Weights of a small mixture-of-experts language model, trained from scratch on English Wikipedia.
Size: 12 layers, width 192, 31.1M parameters.
Experts: 64 experts in each of 6 layers, 112 squared ReGLU neurons an expert, 2 picks a token.
Training: 289M tokens, 8820 steps.
Below are experts of layer 3 (counted from 0) of a mixture-of-experts language model. Rows are named router (the router's row for the expert) and show model dimensions 144-191. Each number is 128 + 24 x the weight over its row's rms, rounded and kept within 0 to 255. Numbers have three digits each.
After each expert's rows: "comes before" lists some tokens at least twice as common just after its tokens as in all text. This comes from a sample of Wikipedia text that the model never trained on. Tokens count by the router's weight.

# expert 21
router:118111120131108133173137161150127113128134127137124128114113138115161135114103157120086121125204109104113085127140128175137084141116100180144095
comes before: "\n", "==", "The", "===", "In", "="

# expert 39
router:141121123123122124103136139122131134139098144121132150121152104096096149152145116158084092132104157134086146105118149097135148138143145116122143
comes before: " and", " he", " the", " which", " but", "000"

# expert 6
router:110139139109134146127082127134134112124124083171142140100090122118147152104152186136134118135164103148071132157132122113172086064125117155138103
comes before: "\n", " ", " 0", " 1", " 2", " 3"

# expert 18
router:130153094141145131098170119100119143126148144116119103133123138108100154102135148147107145155182136137128140103130145132155118148125125178143102
comes before: " of", " the", " to", " in", " and", " for"

# expert 13
router:106161123173129139187118118175129102128149125100094094139117129146109110135152117106117085121171133131108134106085129126137147082134120099138127
comes before: " by", " in", " to", " as", " on", " the"

# expert 19
router:087099161133147153127141107148102105113161140148106142142145169117114123108143125106140144142145127110106130111112124148112108148152102117146143
comes before: " |", "%", ".", "°", ")", "′"

# expert 60
router:081094119153115145107125108149104104088069115160114116121084156127128094118122162108096127126124096136136115147145135153132106135152116107148078
comes before: " |", "\n", " is", " was", " were", " are"

# expert 27
router:137134110125128168155113115065142076099129152077110139103077163127130109098127133093141126124145132105121135149102108114124123129108113176161081
comes before: " the", " a", " his", " be", " an", " their"

# expert 38
router:126145179172120181142123099144164145108139108115111108093118136105082107101125104102089106147156124130164147106155118148155141094145116129120134
comes before: " to", " in", " as", " the", " by", " a"

# expert 29
router:120137141149093154151129135087108128110138119134123113103090150114067159135114118116106130143160100166099152126141115146145127111156130113151100
comes before: " of", ".", ",", " in", " and", " that"

# expert 4
router:090137166150157167137124136042109110102143071149129170128130121122153164119120122135133104121127098138141142154113117150144131126169126137119110
comes before: ",", " |", " (", "'s", " and", ";"

# expert 33
router:094147125148131161112161143113143077119121130098113119125093121106096137103110146111110097141115105150106169133119134131147131066162086133123107
comes before: " |", "–", ".", ",", ";", ")"

# expert 10
router:118132132135132167117120139098081108118166072115099150109135130098113164159121126140144120117125095103094117130107129134129115106170125146136127
comes before: " of", ",", " States", " (", " and", " in"

# expert 8
router:135128123196150121114172158137088158138130104092062106125079130112094114121119140140122117130118122084182154082131117148171100084111130118149142
comes before: " ", "\n", " 0", " 1", " 2", " 3"

# expert 22
router:150131139137098146140132102098125119111106131142128111110145129129123162131141134110097113138155122097162093144131095172112122106105126123111102
comes before: " the", " a", " his", " be", " he", " it"

# expert 37
router:139155163151121154127134131138130124083113124111108151072109136095130099106147176102109152157116107111091115113138091143152114108087115151118145
comes before: " |", "–", ".", "th", "ound", "irst"

# expert 63
router:139158140122148122132118152144099141134100094137091171103125156122145124155120125122091136154153144130125119160145132120137129105157133111113147
comes before: "\n", " The", " He", " In", " It", " This"

# expert 46
router:132114153136121143102123122104126155107156129112133144083143156122097155135085106121104100152145103144119102176115099152129120107162144175124111
comes before: " of", ".", ",", " in", " and", " to"

# expert 61
router:154120101132091131108143161141193134125157150154136185128150112137083089112139113143148151120107108093157116150142138136131111079155128115119116
comes before: "|", "\n", "-", "==", "The", "==="

# expert 53
router:124118113144104153144126151131122088130125145138111114127114152136099146114135146076085146189117133131120133119085140128162139111149111116122147
comes before: " |", ".", ",", "–", "%", "th"

# expert 16
router:088126154125083152133118130076111141123137108107125132093129148070138138144093123115114155111116091130140120127095130142139128067177115117150095
comes before: " of", ",", ".", " in", "'s", " and"

# expert 26
router:099140179220173144113108148111085111124140129123108109125122128112155162103132136122084150129148098078098165115131126116142111086150113122152153
comes before: "-", "|", "\n", "=", " -", "Personal"

# expert 20
router:072091170131147157138157167190147115132104121105114153114154164114120157109109129148106105126154114115092158124102143144146115076109116104135157
comes before: " the", " a", " his", " this", " an", " their"

# expert 58
router:126159146147141119106116149143128146124128130113118150116099141062105167109121118091096096130103117136143111136083127162097091123148122132126103
comes before: " a", " the", " and", " he", " well", " which"

# expert 47
router:114126166138123145105100093112127125105139141099143157094120168105097147154113125106105113149140122120114142186140132146174101114120122091146122
comes before: " of", "s", "ly", "ed", "ing", " in"

# expert 1
router:073126143143129139167158077132074126093128116142139156097155147125127099085122145100127158122147133124119163130137130176176130126102107132105121
comes before: "\n", " than", " a", " The", ":", "=="

# expert 62
router:137122120102104152101127135122052154087117121144098108056099116145081112108157148096133125125123105107146122127133116158157097129125098131124108
comes before: ":", " |", " of", "==", " ==", " —;"

# expert 12
router:080140163169136138135130134145102133118144105128113140128133153130124114104129150107090112132168115144085137169114103163137123113136121128149119
comes before: "\n", " |", "–", ",", ")", " ("

# expert 9
router:128115137140136171146111141110160134143145086131119142140155119118102101142115127122088142137136137137113102143096139155145125094153123151131093
comes before: ",", ".", " of", " and", " in", " were"

# expert 49
router:096134163171118115113113118144114097125152115139106124136130137131135103148126138103114132122203130137096128163081089142130131140098141133136135
comes before: ",", "–", " |", ")", ".", "),"